{"num_hidden_layers": 8, "hidden_size": 192, "n_experts": 32, "experts_per_token": 1, "d_expert": 448, "d_shared_expert": 0, "hidden_act": "xielu", "moe_layers": [2, 3, 4, 5, 6, 7], "router_score": "softmax", "normalize_top_k": false, "routed_scale": 5.66, "balance_loss": 0.0189, "balance_bias": false, "init_std_router": 0.0126, "lr_router": 0.00102, "vocab_size": 10398, "norm": "rmsnorm", "norm_eps": 1e-07, "tie_word_embeddings": false, "optimizer": "adamw", "learning_rate": 0.00253, "beta1": 0.95, "beta2": 0.99, "batch_tokens": 131072, "max_seq_len": 512, "train_tokens": 730100000, "max_steps": 5571, "dataset": "wikipedia_en"}
Below are experts of layer 5 (counted from 0) of a mixture-of-experts language model. Rows are named router (the router's row for the expert), up (a neuron's input weights, with its number), down (a neuron's output weights, with its number) and show model dimensions 0-191. Each number is 200 + 20 x the weight over its row's rms, rounded and kept within 0 to 999.
After each expert's rows: a language model's description of what the expert responds to. This comes from a sample of Wikipedia text that the model never trained on.

# expert 25
router,206,183,174,204,265,191,190,206,204,216,210,172,205,223,210,184,195,209,210,193,220,201,168,209,195,213,206,226,224,177,206,217,204,207,233,197,175,221,213,201,240,182,214,224,198,158,198,189,209,219,201,218,187,223,210,193,239,197,198,219,166,170,188,214,170,187,185,223,182,160,202,205,192,189,186,179,213,219,216,206,199,200,186,221,209,238,202,208,190,240,211,195,201,188,194,207,230,221,191,210,217,168,166,218,222,195,162,203,172,194,231,185,220,203,174,207,215,227,203,228,230,247,234,182,188,209,183,195,226,208,223,198,189,218,197,207,188,177,225,213,228,194,199,177,210,197,226,238,228,174,178,198,172,211,189,189,173,197,230,228,205,203,158,186,215,189,162,186,219,197,210,209,197,208,224,184,214,198,174,242,162,170,237,189,170,195,183,207,196,169,199,200
up1,181,199,210,191,194,189,190,200,224,229,192,175,183,233,182,233,184,227,160,185,220,195,194,203,219,227,189,188,187,217,230,208,157,211,182,155,212,196,230,184,201,200,211,189,243,207,210,174,192,201,231,181,190,191,176,218,193,188,200,219,196,168,174,189,208,242,220,211,192,212,195,205,191,217,193,221,233,196,181,209,206,211,176,180,186,207,228,181,164,194,234,190,179,197,203,221,215,221,204,222,214,197,168,241,212,152,192,183,179,189,192,208,166,185,183,188,192,226,212,177,171,241,177,219,206,246,215,193,223,202,205,217,173,229,189,169,212,190,194,213,187,196,189,195,181,170,192,160,175,208,221,165,231,210,184,210,198,235,186,195,206,210,200,216,187,219,203,164,176,196,206,193,234,175,212,221,223,213,165,174,207,217,222,209,172,194,188,207,179,178,194,227
down1,206,189,216,175,169,191,220,204,190,177,173,194,215,196,217,181,206,171,179,205,203,200,209,212,197,172,192,169,182,218,209,190,213,204,196,188,173,214,198,177,204,198,190,187,246,203,227,209,222,178,206,231,204,203,194,197,194,205,210,208,204,210,196,214,211,213,165,221,174,199,191,211,191,206,223,223,234,176,197,220,240,208,165,230,188,209,194,205,157,208,186,230,204,217,182,196,171,189,186,225,159,229,175,218,227,129,199,194,203,224,165,256,181,210,188,153,204,170,217,214,173,180,204,176,191,188,244,225,202,205,204,195,201,181,195,171,204,222,208,187,224,213,201,207,170,165,213,172,214,206,204,209,204,199,195,199,202,235,190,184,203,217,188,180,220,214,225,177,197,183,175,201,200,211,164,144,152,166,206,205,222,205,194,192,218,190,181,204,215,203,185,187
It responds to: Romance name fragments

# expert 15
router,171,211,184,212,175,185,179,235,220,177,218,230,243,177,192,183,182,211,170,212,200,206,214,212,187,194,204,189,229,151,206,182,191,218,210,225,234,210,169,157,181,215,184,165,202,206,184,210,181,196,251,243,195,204,218,191,224,203,201,175,193,181,201,211,245,224,215,201,181,171,181,167,204,221,167,209,228,184,216,200,198,178,198,189,180,201,183,187,183,198,204,188,203,186,218,202,235,214,199,214,186,209,206,203,207,212,172,182,181,176,184,194,196,196,207,210,201,220,216,180,167,189,172,198,210,194,194,178,225,216,169,171,161,218,185,216,234,222,201,194,208,182,214,174,203,224,223,192,188,221,201,230,205,202,202,176,187,200,201,212,210,197,186,241,234,159,195,181,176,157,204,202,172,207,170,177,210,194,238,162,235,214,170,201,198,201,170,191,200,209,199,177
up0,230,174,240,149,197,182,218,173,165,171,201,226,213,185,196,212,233,216,195,196,205,190,182,214,162,182,197,188,189,196,181,201,214,172,212,201,242,201,211,205,221,195,248,209,211,197,206,215,250,211,196,193,220,220,219,198,186,176,211,200,215,173,223,197,187,166,185,190,176,196,182,193,205,200,204,159,217,187,210,212,205,196,213,222,190,173,190,212,207,203,185,192,208,233,224,200,158,212,214,207,215,219,202,212,191,164,191,187,194,181,213,213,184,196,190,151,203,207,219,194,218,187,231,195,222,196,215,184,222,206,182,187,230,247,199,174,188,178,219,209,196,192,191,198,183,202,175,218,167,220,219,165,182,216,198,205,202,231,219,189,200,188,197,217,211,194,218,196,211,229,200,276,236,192,185,229,183,219,217,227,190,197,213,184,199,217,239,172,211,209,245,200
down0,200,186,232,182,116,185,202,184,226,185,170,219,217,204,188,201,223,204,210,205,201,175,177,253,211,195,188,198,197,211,182,216,196,194,195,206,223,202,184,181,195,211,230,175,204,188,163,244,215,195,171,204,180,186,222,177,248,191,168,209,187,182,226,205,215,197,196,189,213,201,181,177,200,197,190,176,192,185,196,203,224,183,218,186,183,224,180,184,214,161,196,219,186,218,221,199,188,193,207,193,204,194,171,209,195,222,218,186,191,222,203,212,169,186,175,222,220,171,212,221,199,216,180,208,168,210,240,186,200,220,191,182,197,223,168,183,184,181,190,200,227,185,196,188,209,185,199,199,197,210,225,208,155,195,181,203,259,184,186,186,235,223,196,234,166,200,214,181,217,209,192,238,195,207,171,213,198,205,236,212,171,180,209,202,195,217,218,164,195,194,204,246
It responds to: Determiners and possessives

# expert 17
router,210,211,219,224,176,238,162,190,170,220,161,195,167,225,244,209,225,174,208,209,192,205,211,175,217,188,177,160,191,233,211,198,198,244,197,212,171,221,227,189,208,217,167,193,215,225,203,213,188,205,188,181,217,203,181,221,198,213,193,196,200,200,218,200,212,170,206,210,199,248,223,165,223,182,216,174,208,197,190,201,191,183,182,194,219,208,225,229,237,189,222,217,231,189,186,220,173,186,174,237,211,192,217,233,214,205,207,236,217,212,158,207,200,231,219,229,240,222,187,179,212,197,194,205,191,230,213,203,178,174,211,191,208,181,202,227,194,181,227,171,207,181,209,215,201,201,185,192,194,236,221,175,211,197,189,212,216,177,171,206,177,170,194,218,199,177,237,213,205,233,184,178,196,195,202,180,202,192,219,213,212,246,180,188,193,199,199,179,195,185,216,239
up3,220,221,185,229,199,200,205,224,220,213,168,199,200,223,214,219,210,174,203,216,224,190,214,209,180,196,195,195,214,190,174,213,235,211,222,217,189,239,216,153,181,189,210,202,196,191,204,195,193,191,223,217,183,164,222,199,194,181,190,203,245,193,201,145,179,224,208,211,170,211,196,199,200,203,155,197,229,192,185,192,213,191,193,231,196,184,163,232,211,186,172,224,177,216,198,205,207,181,207,173,221,216,188,210,183,187,200,187,204,163,210,198,177,175,236,193,229,159,180,200,196,206,175,194,177,222,201,202,225,160,198,188,186,209,188,200,213,219,185,183,175,211,216,196,185,187,213,178,167,221,193,155,188,219,236,243,195,156,227,214,215,230,254,223,203,198,202,178,194,206,218,189,234,235,211,225,204,192,158,216,205,196,214,190,213,198,187,172,190,225,192,189
down3,172,191,200,210,187,223,211,176,170,247,201,190,155,185,216,178,166,186,178,177,247,197,220,176,211,179,199,226,224,179,202,211,204,181,178,187,193,213,225,202,193,217,190,160,209,198,209,198,203,185,206,186,209,205,218,192,193,171,208,190,201,221,217,183,185,197,216,162,198,181,159,169,211,167,174,197,204,217,194,195,216,216,221,217,200,163,197,192,209,209,184,217,199,216,200,209,184,163,227,179,190,204,233,216,195,182,230,199,212,197,174,220,168,183,200,190,153,229,177,201,188,180,175,204,195,226,159,219,218,173,212,197,174,187,231,177,202,190,198,191,202,205,209,215,189,201,198,151,212,201,165,194,173,189,219,246,188,207,160,233,223,187,200,204,212,211,240,214,206,185,188,167,231,224,208,211,234,197,186,181,187,177,212,214,175,215,227,221,184,234,187,207
It responds to: Table scores and numbers

# expert 27
router,213,202,170,176,229,197,189,185,190,221,212,203,226,188,184,200,158,176,220,203,179,207,221,206,214,210,190,192,188,214,210,185,215,182,194,204,198,191,186,207,211,216,177,231,225,174,196,176,235,216,185,176,224,221,214,194,194,201,205,199,213,173,206,223,176,191,181,184,238,164,215,181,205,207,154,205,194,210,190,222,198,230,207,222,177,181,211,162,201,187,177,235,194,200,155,144,184,174,234,169,220,197,163,187,209,197,182,217,222,203,230,180,203,217,209,188,167,209,173,153,196,164,208,158,164,189,179,199,195,236,216,225,210,204,235,192,217,199,216,196,198,188,216,179,233,201,229,217,195,248,205,187,188,186,209,208,183,195,209,198,200,197,212,200,216,192,198,182,198,192,193,198,155,174,213,214,196,225,209,201,215,180,204,229,162,219,168,197,181,229,175,179
up1,180,194,205,220,163,216,204,183,183,191,187,230,227,171,202,226,225,192,206,189,164,236,216,208,208,223,223,169,231,215,222,185,235,249,230,178,216,175,219,192,191,186,201,210,208,210,197,185,179,200,199,215,199,209,200,183,185,188,197,178,220,184,210,204,207,176,188,211,200,188,181,161,167,238,230,188,228,213,189,179,210,177,231,195,180,210,200,188,223,198,217,175,227,192,218,192,206,231,207,221,194,218,216,234,188,195,244,175,206,183,169,210,205,184,241,202,206,175,226,201,209,201,187,244,192,151,214,203,248,169,195,221,226,195,202,173,226,239,181,229,205,192,219,217,180,231,220,197,200,185,202,217,217,213,182,214,177,174,218,218,227,180,195,193,230,202,204,208,206,180,184,221,214,181,201,189,172,203,158,192,212,189,208,188,233,197,186,225,205,216,189,178
down1,222,154,210,225,183,210,233,214,221,174,215,178,216,206,236,218,178,207,223,197,161,187,175,203,241,203,169,199,196,190,231,235,221,202,194,170,215,186,192,216,216,176,213,244,176,198,207,194,194,158,197,198,233,233,200,197,203,166,178,210,166,175,207,208,206,207,181,207,180,147,188,200,168,190,195,208,201,207,195,191,196,181,230,168,188,176,201,208,208,189,202,194,206,190,205,212,172,236,233,219,204,197,186,179,153,198,199,211,204,219,219,210,219,209,197,251,196,153,182,198,199,182,195,207,178,208,167,211,207,205,198,204,204,214,227,183,154,202,232,208,206,179,227,216,184,226,219,218,203,201,217,193,193,183,200,219,196,203,202,189,176,220,195,163,220,213,181,210,230,228,213,201,208,174,186,208,166,215,167,158,208,194,195,221,196,193,206,232,181,194,170,211
It responds to: Pronouns and foreign characters

# expert 19
router,190,206,194,189,191,197,215,203,230,186,213,198,200,207,206,215,214,224,227,184,219,225,205,199,231,176,198,205,178,210,180,184,219,235,205,194,199,162,193,200,195,216,229,177,196,194,201,151,198,229,239,211,192,227,180,210,172,198,219,232,182,200,198,185,231,223,196,218,197,230,210,189,190,215,216,195,218,199,176,206,183,200,207,207,169,159,158,185,195,192,198,220,218,249,192,212,203,178,232,164,182,196,220,213,169,208,199,170,211,210,206,217,203,204,178,188,212,220,178,209,194,194,216,194,226,167,218,224,232,215,168,209,196,185,219,194,205,215,214,203,233,226,181,217,177,219,162,187,192,210,158,197,176,148,245,186,218,219,202,199,208,165,203,201,173,196,203,158,238,163,195,224,232,190,206,216,193,187,206,172,202,166,178,205,202,188,176,182,203,224,168,169
up4,197,189,218,187,217,181,199,202,181,201,174,247,193,198,193,183,205,172,187,213,170,181,226,205,200,179,206,200,219,174,190,197,141,180,173,192,173,205,181,215,189,240,179,196,223,152,205,202,169,179,210,184,215,211,177,197,203,170,186,172,202,233,188,228,202,190,172,226,204,191,192,185,209,230,190,204,174,188,203,197,205,201,212,207,191,209,190,187,231,238,192,198,201,152,187,198,203,200,221,196,240,178,198,218,192,206,227,194,234,187,184,189,175,159,212,203,158,205,230,230,198,180,155,179,226,217,191,192,222,179,182,184,175,207,162,231,202,225,213,184,212,209,192,227,168,171,188,186,230,213,190,203,218,200,220,198,183,176,201,204,216,199,203,219,222,182,207,177,192,222,211,229,217,167,207,218,258,191,190,187,169,207,218,180,228,206,216,183,183,221,188,205
down4,190,190,223,192,192,196,207,217,171,224,207,219,183,211,235,199,183,217,227,197,202,209,169,191,200,211,174,184,154,172,238,219,231,173,194,194,200,197,211,217,198,144,213,222,175,239,202,224,164,214,200,187,183,186,183,170,214,189,232,180,209,166,181,207,190,235,234,223,196,219,218,199,201,168,185,179,217,223,181,205,195,188,226,193,212,169,192,212,197,150,214,210,207,182,221,192,164,193,195,216,222,217,189,182,186,243,184,196,194,183,225,214,220,214,202,177,204,165,226,207,186,229,217,206,195,225,182,182,206,220,213,215,190,198,203,207,199,169,155,215,224,200,187,172,180,222,210,173,203,185,246,190,222,205,204,195,193,163,206,205,213,229,182,223,191,208,209,224,207,201,195,164,162,214,166,185,198,230,219,203,195,203,167,220,189,196,176,193,216,166,199,185
It responds to: Time and place prepositions

# expert 2
router,179,200,182,216,231,233,200,195,171,182,232,188,206,215,192,196,173,180,195,206,211,164,219,193,191,156,223,180,194,209,216,172,176,173,216,238,180,186,235,213,222,228,189,197,211,186,191,215,180,227,233,177,219,190,155,166,197,182,186,176,205,207,189,202,199,221,214,217,182,207,216,204,232,200,202,224,200,216,203,228,211,215,198,229,225,196,196,166,220,197,205,200,185,223,238,203,213,215,218,199,180,235,210,180,180,204,196,213,158,197,167,192,167,198,186,230,206,210,226,234,203,180,172,204,235,190,203,187,209,177,187,183,193,183,207,156,213,182,216,155,183,217,208,216,190,196,181,219,219,180,220,218,216,219,204,205,223,178,234,195,174,166,224,190,219,172,203,206,213,179,178,179,169,152,220,206,202,219,193,214,203,223,182,210,205,178,195,181,245,190,205,213
up1,184,200,173,208,228,158,216,206,227,214,188,232,185,189,198,190,169,242,219,198,228,199,183,198,210,213,186,200,220,184,204,202,199,180,187,187,191,208,201,179,218,234,196,204,206,182,261,165,221,217,190,235,207,156,179,169,194,243,204,216,176,252,206,213,196,207,174,222,210,208,181,182,166,198,184,238,219,213,204,187,201,187,212,173,210,207,196,168,208,183,208,188,196,225,206,187,234,226,218,187,204,203,205,210,202,211,233,208,193,181,187,198,218,211,161,175,214,158,171,194,167,197,177,170,186,196,158,225,210,191,209,171,209,178,190,215,202,206,192,194,208,201,195,203,173,205,194,192,202,191,185,193,205,196,189,191,188,193,175,230,239,200,185,214,172,190,178,190,213,244,234,210,211,221,201,193,230,226,202,193,194,192,215,182,229,145,204,232,173,197,182,224
down1,219,181,209,161,232,208,229,212,186,176,162,210,210,213,157,200,188,227,218,205,192,165,244,228,189,228,209,220,162,157,169,190,202,192,189,184,214,165,186,207,208,201,181,192,193,186,232,185,226,194,193,244,203,231,190,212,217,192,208,181,213,210,210,223,187,172,208,186,199,190,205,213,153,192,185,204,205,188,193,224,217,206,137,173,211,188,194,205,173,180,207,200,198,201,205,183,215,222,204,173,177,209,196,211,195,209,196,204,233,164,176,193,185,204,211,187,192,176,183,190,237,190,220,184,193,237,183,188,236,196,217,235,178,181,183,188,186,191,227,191,207,150,187,194,201,157,200,184,235,197,223,216,224,210,207,216,202,211,181,215,211,199,153,188,201,210,181,175,196,194,189,170,202,188,208,196,193,220,201,211,235,192,203,226,223,204,220,182,223,172,228,217
It responds to: Nationality and occupation compounds

# expert 16
router,200,220,217,206,171,234,178,191,183,227,183,184,178,233,236,206,224,163,212,207,176,214,221,182,223,187,194,164,194,236,216,202,186,254,211,223,176,223,211,198,199,221,192,202,227,231,184,216,188,198,174,175,228,207,173,217,195,206,197,195,185,201,209,203,218,190,210,184,215,233,222,185,225,171,208,186,195,200,174,183,184,178,178,192,216,199,230,226,238,191,224,226,243,188,189,219,166,181,169,230,202,181,223,223,217,207,216,231,203,216,158,194,197,234,221,223,227,214,182,175,201,200,180,194,204,214,222,211,176,173,202,192,209,193,197,235,180,189,222,188,217,184,199,235,201,195,173,187,204,226,218,173,200,188,156,211,215,196,163,184,175,179,192,218,192,193,213,220,197,223,184,178,192,180,189,172,207,183,220,217,199,241,173,182,192,203,194,182,180,187,219,219
up1,210,228,190,188,204,191,182,173,189,226,226,220,216,174,168,224,195,231,168,172,230,177,197,180,155,199,245,165,184,181,214,183,195,223,196,179,214,181,189,196,200,239,203,170,214,162,194,183,211,190,201,220,187,218,240,204,186,218,226,203,227,196,188,199,171,212,207,212,201,199,188,216,168,214,217,212,222,232,207,223,230,243,203,198,211,184,171,200,220,189,225,203,176,219,193,183,216,192,213,192,187,198,200,184,224,221,226,189,190,185,212,226,163,174,211,166,189,222,205,209,198,177,210,174,229,218,190,181,218,235,190,196,192,192,192,199,181,173,237,191,210,178,196,200,216,211,186,181,180,204,209,234,177,197,220,159,204,197,195,194,209,228,236,137,173,213,176,189,190,238,206,222,189,227,179,218,191,191,198,199,215,193,215,186,201,204,233,196,211,164,208,184
down1,206,203,221,214,169,210,216,195,185,229,228,184,186,183,198,184,193,184,220,184,229,198,217,205,198,201,216,205,211,207,202,184,214,211,223,200,189,226,219,231,166,204,174,177,213,207,223,211,170,188,172,148,208,228,201,206,193,228,197,242,235,206,230,229,229,204,190,203,219,193,157,221,196,231,233,183,230,199,199,197,219,198,153,205,193,193,195,239,243,196,181,199,224,218,175,187,187,165,210,193,211,188,218,198,226,204,199,225,199,251,164,178,166,215,220,194,167,193,197,213,216,234,182,205,179,221,191,172,208,189,214,230,188,210,197,226,208,178,236,191,208,177,199,210,197,172,173,187,186,231,187,213,203,168,201,182,244,203,211,193,185,161,193,190,164,172,214,190,216,197,182,189,194,220,214,188,189,217,239,189,198,210,227,193,204,198,195,188,169,224,206,188
It responds to: Digits and word fragments

# expert 18
router,193,196,198,204,203,216,174,184,199,206,223,195,228,189,204,166,237,167,238,196,185,203,172,208,214,241,212,170,214,238,205,177,177,199,233,207,181,181,177,225,190,218,191,203,190,204,204,220,173,178,208,216,236,168,197,200,173,204,173,215,179,202,227,201,229,205,226,186,188,192,214,217,221,184,210,195,221,176,236,202,247,183,196,196,187,209,189,198,219,205,220,216,188,176,213,223,208,207,178,187,189,174,228,196,209,222,155,223,186,214,156,214,222,210,223,209,221,222,191,207,222,214,196,164,219,205,204,196,200,228,209,193,204,162,173,209,176,188,215,182,237,172,227,206,235,183,191,207,239,166,201,197,201,195,240,179,187,192,173,175,168,202,222,188,197,170,213,202,186,177,172,161,206,235,170,190,198,190,224,216,198,221,163,170,199,206,202,218,186,191,216,203
up3,210,201,189,223,175,189,196,225,207,197,219,168,154,197,206,212,186,214,189,228,204,177,186,194,177,220,180,192,231,212,183,204,211,145,211,187,202,189,199,204,214,218,192,195,192,209,215,185,197,220,194,213,179,203,203,220,197,193,205,212,216,247,183,216,177,199,223,190,173,187,200,217,209,207,170,192,197,190,192,193,222,186,253,211,167,184,216,213,162,190,182,202,153,218,184,173,226,204,207,195,217,173,193,176,196,191,188,178,207,186,225,193,198,175,216,179,208,163,233,202,217,202,183,186,223,246,216,196,175,207,172,189,173,220,231,171,223,248,170,208,226,205,196,198,227,174,208,186,193,203,188,187,217,173,194,224,207,193,177,195,218,245,196,210,209,178,205,208,212,165,205,204,199,213,197,212,228,173,222,171,169,196,209,255,189,208,185,179,166,206,204,142
down3,171,185,151,210,163,182,186,200,200,199,200,232,179,180,194,197,184,239,185,198,192,220,190,176,200,165,184,179,199,188,192,188,139,213,216,190,243,201,201,178,165,217,184,200,208,190,187,219,201,205,199,204,199,188,212,182,195,214,160,181,208,184,217,214,204,236,168,237,208,217,209,206,205,223,200,191,205,203,189,172,199,190,178,205,176,211,200,147,198,197,198,191,236,182,245,204,234,228,239,212,178,195,184,199,223,204,180,219,169,234,201,226,211,220,184,248,203,196,196,167,190,169,212,180,195,185,182,208,222,202,169,168,229,217,207,218,186,176,178,209,208,197,206,200,201,197,200,206,197,198,222,187,205,225,204,224,212,215,228,228,208,173,216,223,237,202,212,208,205,157,222,178,147,199,214,178,203,195,191,192,191,224,238,209,187,185,182,206,227,205,220,204
It responds to: Apostrophes, digits, table rules

# expert 26
router,202,221,226,206,172,233,185,192,185,220,170,190,173,229,230,197,221,156,220,216,172,200,219,195,222,197,185,169,192,231,216,205,180,250,208,223,169,223,217,195,196,223,190,198,230,229,183,215,184,192,177,176,231,209,176,224,194,210,200,191,183,203,214,205,216,188,211,186,211,237,229,183,223,173,206,181,193,204,184,187,190,179,180,191,213,209,228,221,235,198,218,229,233,188,192,223,164,183,167,237,207,189,224,217,227,209,213,228,196,215,156,189,197,230,223,223,226,217,185,173,207,208,182,194,201,217,221,210,171,166,200,193,211,192,196,237,177,190,215,195,218,185,205,230,204,189,169,181,199,228,218,180,204,192,155,207,214,192,164,187,179,172,195,209,189,197,211,218,191,225,187,180,195,180,200,172,208,180,225,220,207,242,180,180,196,204,198,185,178,184,219,218
up0,190,195,192,184,236,198,200,181,235,212,218,212,225,187,243,196,194,175,173,192,184,231,196,179,167,184,191,203,185,187,174,174,214,204,221,190,204,196,171,183,218,176,175,154,185,206,218,211,188,211,214,180,193,170,202,202,195,221,230,199,199,214,213,218,181,189,204,238,217,218,175,172,223,201,176,173,218,207,179,166,209,204,205,228,168,208,180,199,208,239,222,224,178,170,220,183,227,194,191,191,210,201,237,195,197,149,213,184,196,165,234,219,212,202,193,213,189,167,227,208,219,174,169,195,154,220,182,197,209,183,181,214,235,213,190,184,217,175,214,204,194,222,216,205,162,209,191,207,216,186,193,177,187,195,241,203,195,189,189,213,245,212,206,238,225,217,229,196,203,188,192,221,197,186,208,195,243,181,194,196,204,200,228,202,162,170,206,187,232,207,185,218
down0,149,211,175,201,191,207,212,181,210,216,208,194,199,213,203,166,195,177,170,155,208,214,212,168,189,199,170,191,230,214,192,210,209,234,183,189,161,203,171,192,181,223,227,214,224,214,196,208,209,209,197,211,228,212,189,217,197,196,223,174,195,196,194,207,201,221,175,192,221,236,205,242,186,196,149,219,190,196,190,167,183,202,199,183,199,177,210,208,183,213,235,193,186,194,172,188,181,179,206,203,195,185,190,204,192,181,231,199,227,227,190,217,161,159,245,207,192,211,213,206,191,185,203,227,183,203,213,168,184,186,188,222,198,171,230,191,227,187,169,202,215,206,230,227,239,192,208,197,219,235,180,182,174,175,166,208,171,225,213,233,188,205,200,230,216,179,180,185,182,222,180,193,222,198,200,155,201,204,234,225,213,207,203,197,193,188,197,164,222,190,241,181
It responds to: Table pipes and fragments

# expert 20
router,223,214,207,196,231,228,187,192,205,177,180,178,180,240,184,183,158,202,207,169,206,188,215,183,188,175,183,171,208,222,177,206,194,219,188,183,182,199,195,163,213,214,203,170,223,209,204,184,193,192,194,190,197,190,190,214,199,213,190,203,222,218,245,167,201,187,180,203,193,200,202,210,229,175,205,172,190,201,173,218,187,192,188,198,235,176,179,198,217,196,228,225,198,192,168,225,167,209,178,217,246,237,187,205,188,215,147,173,173,205,195,238,172,199,199,202,219,205,189,163,168,202,224,191,220,235,208,218,215,164,213,184,199,184,211,213,195,226,213,164,223,183,237,178,225,149,177,185,190,212,211,191,211,193,191,196,206,202,195,180,194,187,206,223,214,176,206,163,174,189,175,203,182,162,171,206,193,214,206,223,198,194,216,227,158,235,177,203,175,202,205,214
up1,200,221,176,218,203,184,239,219,196,183,231,225,220,196,215,199,227,203,227,189,202,206,219,187,164,184,163,198,218,213,192,167,201,196,210,236,194,211,205,194,169,188,156,204,209,190,243,169,217,170,214,207,168,210,208,186,201,170,215,206,203,174,209,185,181,179,205,215,204,186,169,213,184,217,191,180,203,180,211,173,239,218,208,184,192,165,166,222,213,179,210,196,207,237,193,176,194,185,225,167,228,233,193,191,172,213,194,180,187,187,182,218,171,216,175,213,208,190,208,209,163,195,219,216,240,215,196,177,178,192,200,209,205,222,194,171,185,200,194,194,183,193,188,196,199,182,231,202,217,209,213,214,201,212,232,219,178,183,222,234,178,194,189,198,203,203,203,205,184,240,205,202,215,232,183,209,194,159,220,234,180,168,234,204,149,218,182,209,219,150,224,217
down1,213,239,208,223,197,213,206,204,206,172,222,157,207,182,231,183,184,182,221,196,159,197,217,204,200,181,196,170,227,194,200,200,198,203,222,235,202,203,189,193,227,234,162,153,208,175,220,208,221,249,205,214,184,198,185,227,185,183,186,162,218,185,213,232,200,181,220,182,200,176,214,215,207,199,164,191,182,193,218,194,213,205,232,219,202,184,178,217,222,196,195,171,232,201,226,210,208,158,215,176,223,187,186,209,241,194,227,195,195,210,177,198,182,212,219,190,229,193,175,170,157,235,199,221,166,219,197,194,199,194,205,214,188,214,179,230,172,187,201,228,180,159,210,211,205,186,202,164,169,153,191,205,199,196,199,209,232,170,176,180,209,196,206,186,202,193,195,180,195,208,176,223,221,226,186,191,175,190,204,201,192,169,173,193,174,208,175,192,208,167,211,205
It responds to: Surnames in tables

# expert 6
router,214,222,212,175,194,217,205,175,192,194,200,195,213,173,197,186,183,188,231,199,217,195,200,207,216,162,209,221,237,191,231,205,220,209,189,232,203,191,232,155,227,177,211,204,236,219,200,207,210,225,229,193,207,168,205,252,202,211,197,206,213,224,215,200,193,172,219,209,210,218,200,208,218,199,181,168,206,200,218,194,196,205,240,198,186,232,211,232,211,198,215,199,205,257,173,217,160,192,169,198,198,220,173,197,191,237,186,192,211,208,205,164,192,180,191,217,195,219,189,226,184,196,190,193,216,182,234,208,155,222,187,230,157,201,189,217,176,184,182,189,219,220,209,202,188,207,190,213,202,202,182,207,174,192,229,203,210,226,182,190,240,201,208,160,195,230,209,137,186,194,189,226,238,186,193,180,211,238,196,203,202,198,218,202,226,190,153,197,211,198,180,190
up3,198,219,210,189,197,217,191,175,146,203,253,188,193,175,170,226,232,172,209,195,201,188,207,219,181,211,162,206,171,194,184,188,163,242,189,206,209,196,211,178,206,192,235,180,194,229,206,213,195,158,214,194,196,154,208,207,206,184,190,186,214,219,209,173,197,223,210,148,239,173,211,178,223,172,187,214,181,204,176,219,203,199,196,198,172,187,158,178,203,227,210,218,206,192,219,224,190,186,227,215,191,195,205,202,168,180,234,215,206,177,196,201,199,177,209,202,162,227,199,201,186,234,213,206,213,211,176,196,215,214,202,215,194,178,183,166,207,219,197,227,226,155,162,181,189,187,210,216,197,221,244,175,195,178,234,204,153,223,198,183,210,203,171,190,203,206,208,202,184,196,212,215,186,162,199,201,202,186,200,191,209,170,197,209,216,193,202,206,206,231,219,227
down3,216,171,194,208,192,186,215,199,209,219,203,222,191,219,230,162,192,214,190,208,227,233,200,207,190,213,223,181,224,200,234,206,208,204,173,204,218,198,169,230,191,227,210,197,209,193,184,183,165,236,172,191,225,172,166,198,177,214,182,194,182,183,178,212,208,200,202,247,137,192,191,212,198,199,198,223,228,217,231,205,196,167,240,227,227,209,236,239,177,181,229,169,190,184,210,219,194,211,187,205,204,208,179,191,210,229,177,202,171,191,179,195,216,191,186,182,183,183,196,190,228,196,200,190,187,206,191,221,218,230,193,217,195,202,202,225,193,212,213,199,170,220,223,215,174,172,182,199,174,197,162,217,202,194,177,184,216,170,209,194,209,222,201,165,210,173,169,193,195,227,255,199,204,253,223,223,217,195,183,220,186,213,192,194,213,214,227,183,181,166,199,195
It responds to: Years, places, universities